Experts of a small language model.
Experts: 80 experts in each of 6 layers, 4 picks a token, a softmax router, a shared expert of 128 neurons.
Training: a variant of SOAP for the experts, 9427 steps.
Below are experts of layer 4 (counted from 0) of a mixture-of-experts language model. Rows are named router (the router's row for the expert), gate (a neuron's input weights, with its number), up (a neuron's input weights, with its number) and show model dimensions 0-127. Each number is 128 + 32 x the weight over its row's rms, rounded and kept within 0 to 255. Numbers have three digits each.
Before each expert's rows: a language model's description of what the expert responds to. This comes from a sample of Wikipedia text that the model never trained on.

# expert 0
It responds to: Year digit pieces. Trailing pieces of four-digit years after the leading 1 or 2, in dates and ranges, such as 2'015', 1'997', 18'94'.
router:105099108106116094138182086114135087111130165105177106164140110193079132137146116064110099162173081095095123162139137131113167199145091104138183138109087174138199097097102151104132177125129080077155121164116105128135131169128171099103089129139100126117100100131121107072143171093154168094195091074127135154086118172101090125131154088165084140138048145092110136134072115152112134184157
gate0:179077167102160137110061159169138102070094111150141101136135058075087075192155127145138146172085161077101124145144143131149095109140165200115085121128149068138124151119143083119145074099146123127153165096154146077145125122177124173161127120130120097170065152159053144157165103147177129117127130098151168053113177111164143113105130069111097107106125150151058134148135145123111148123141
up0:105068154124157139125116167111135024109172169147094096140132072104144078134123141132079074154108110114114127142069106164122147181138154205098122110156119120149147132122203128123127085065109119087090150125093172091151093096143094137113104096133160137186075142131119135151134133071187124122138072137114188120142179098125091130160156088136115107069095122136094175157104152169101142107182
gate1:137114091134108145125139156055155078128109138105117145124151065096149099117153104131136079117143112099077107118204175128087181168088138150147127103187143111127149135128128083140097179163169109107138137098203091119065112131197170149154128124143164155179065075071169167139136131093116120119150186079109160152117120107100094095108105109129137151141102102145149095122107139140243123104127
up1:141157093101190135107101124154146136141153169066134097156141135145122100194097194150117195096088123134163159144157079103150113100108106121160150184091103131174115084075120207123143096094099139185121109122075074146120150112160150099152174102092170100055163129149049092155096110133125156114128115142102069110134088172128144128158154158100128135117160134144083076163149193137127106113104
gate2:113157123196107190133122167085146107165114135125136153109143108149103151138100119157150114117109153138147204072139044114173150087104124110136068097177145086123088113037131120145110128117090104165121046087167116160073122126126132166178121165136182101119091118098111169124073139106134153158099186124118119094185097129115121064110141104073168118113181099124108134124106126179161125123088
up2:097071095117164116120137100117080126091098121173112114097056083139082151150103137079123079125135117105139150175109069143120110153153130196108117137059156165153134115137161165125137126108143060118200144143152150118149130108148114106143090147046140133149085158124052112104159114167149121135116105097146117096117145150121145129130178096150128139020137175089128066175095112187097147148165
gate3:148118144153076115159148095087152158123102073152072153122083137080091126125135140160178070125139121150117087108148111135171090152066157153095110108134159151123098205121117115160180177120134119092063160096116132103107095174149144191114147143108162128135085107116037134103146180187109112120172129062153128147128140072116163083081114165145074152108130158109109177109147096130170106157083
up3:151125089144119141140154180072165147183110136086139121134107139120156073152120204085159163044157109149095130171149114145115167067128145130170121135078124150121140138178166143103103147094153161071090142166174108140094110090110076098110156112111100137084117148082108103103076126153155134094146144203146210122100097172160139127154165188134080114172133173128142124118111131076106174124089
gate4:167102171165119113142049112104121123107135078170115179101094136109099081155129097164164124095137129128182112135125141164152127188105128078072092138180122114100113217092164139101149183117138125152096134110111176137082095134138074141135193105104157111128138140129173161110113147087142088131158174159150112204155153104114118121106153162166155117179089115127123002108133146142145116116114
up4:078148149118121052120140090107148115078143105115128112080079149186092146151076134131099146150123141114148095085097139124135156177164091129174127128177120160106152159119109199121099199112112111124188114137063106086107110117187140139145145156144156105065147115117160116116080180116162172108154084104144102157075133144122055059139165125158108144077088157116108098167106124173068139156158
gate5:172143117132093131147076159123147115114127124134099140151094224116179176102152119150203045135080096137156104135110072118208126165089082145188078102108129137170113165130125095119117175115122144090129107116145145111121125136121169157139129118121160216141102130062137189140155184091149147096120105109145117141167118134141131079095112122092207130098139112152117193110108117124133180101112
up5:138099132149092119173087144082180082185084064078129187150157146163162146082134106135138095112087113162136106087158122110111170156091073128182138129126171125135108109076169091134081135121137093087087111145131096090084141153162143143154135166142142143099141128100223131135067130140132162101165152167192086102156119149096089070109145102070176156183149118111142182150124141142134172122134
gate6:100161070132204081121167154165099126125113152140164148107158168129066111130135077071070128177193148078100155116112094113095132142176117131195142141160126130106160123102091077140160154108168152133161166097178162173142104146147156144177122168096107125114115095109164093139108121107152200122158112087137195179105125123136127114099154137151150144144082145151053099080141125107187129183127
up6:068153085130184091155204182121036097135164160175179137088131120139141125134158138105091060127120161127130147147121133126147128168152124207108158069095130099069141117175113099145090097036158095114155101105158172144130124125106108141147141139097153165118070134105127075150172153106114157153133062088119154143158104160114107156099131073116108085110108162116127140123152116165089116141168
gate7:135148134146167132096108167135095161138151127136098090145162125097144175116130151156138062174125104134122151192056130139098117150121119149117091106045098126137125116123141096128091101128134151153153140081130152128143158075126117148112130193115156161181097136130111118178157062136095068164078162080207109116120105111104154021191137095067156071143173155129163138166165127098155144123128
up7:088153171067131136057125135062164128166171148104156087137177124141163164118141136112110093118150113132139149180138113113114052115125100161111173130098138174158122142143091120117147059114162116129221129096125115141147143112134135164135135123188139084098074116120121163104072146169128144168149117097203120094084103126135180034170109104108087118155092142105082116171135092116150091173133
gate8:157144138145142136148119109125105161166119172176150153117063102126071181082109124151104084082135127126150152092058099120131089147162123160103129125130084093215112156154199172116137072168129140140143161160127179137085165063153120181111060121139131093107138193149114103140075078098134163110107111127174117162187101101125142109110134048073177150174149156149117135103125140106135143125129
up8:146166095114180133105125123129194129094124140140159099120143146146113120178115149108086216117080165129053182102178057185125115086117143131110150127155156165135099098087097123151127210117083115172099108121111103131195134088121153135149140145135085163088140076142191124153074142101153154127098120150122161114098160134151140134193143129180122162130141110136153136106155202161130077080083
gate9:136161157118174134125094145096127158075111124139129105114103143105097121122110220164137110104133143105059109151113132074082145092089140145113143121122123114167097193115097154140082114117159207139133137114064128058077173158106154187114181153207166133140155158143164100111124114126144133161121162152083147124120142138165128112125135089076119179161190116121124065165165073087151091172087
up9:119123143190138156167188150161106091116147101159141170097094185062147166089118117167157103087063111163101128102067165110148165113155207116120080094132146162016147101127206128110119128122111098108100142119139133104055137137149075083129148098055138150145116142085151149136080130100077097120117116087155152147117128055114111115141127139106102100114140133116136121109103115142113095098105
gate10:110076168098119166146123111140121121107095064142122167107126181093130134032088123185113110190075139060165071101093137118100120123157105093133099120112147167115122070108184143106080070161185110089091172120129147096140079097134102126127122124182161138135198182140114110107116100132112137154117143074143125079112160075142091141162155114150159130180138105089124125138159126146148066169161
up10:115141098109112091162219111133109129145135130105135113129108140116160134119147055067081146132121144128127115090149127160143153083123129186086166118101135107076115145117069083151067151079117113131176163121159082149077152160163195113136189149120068163126071067165115213120179121149182118119139106147167192143094073147104143105084068135124084114111123123131132134145121086130130141119103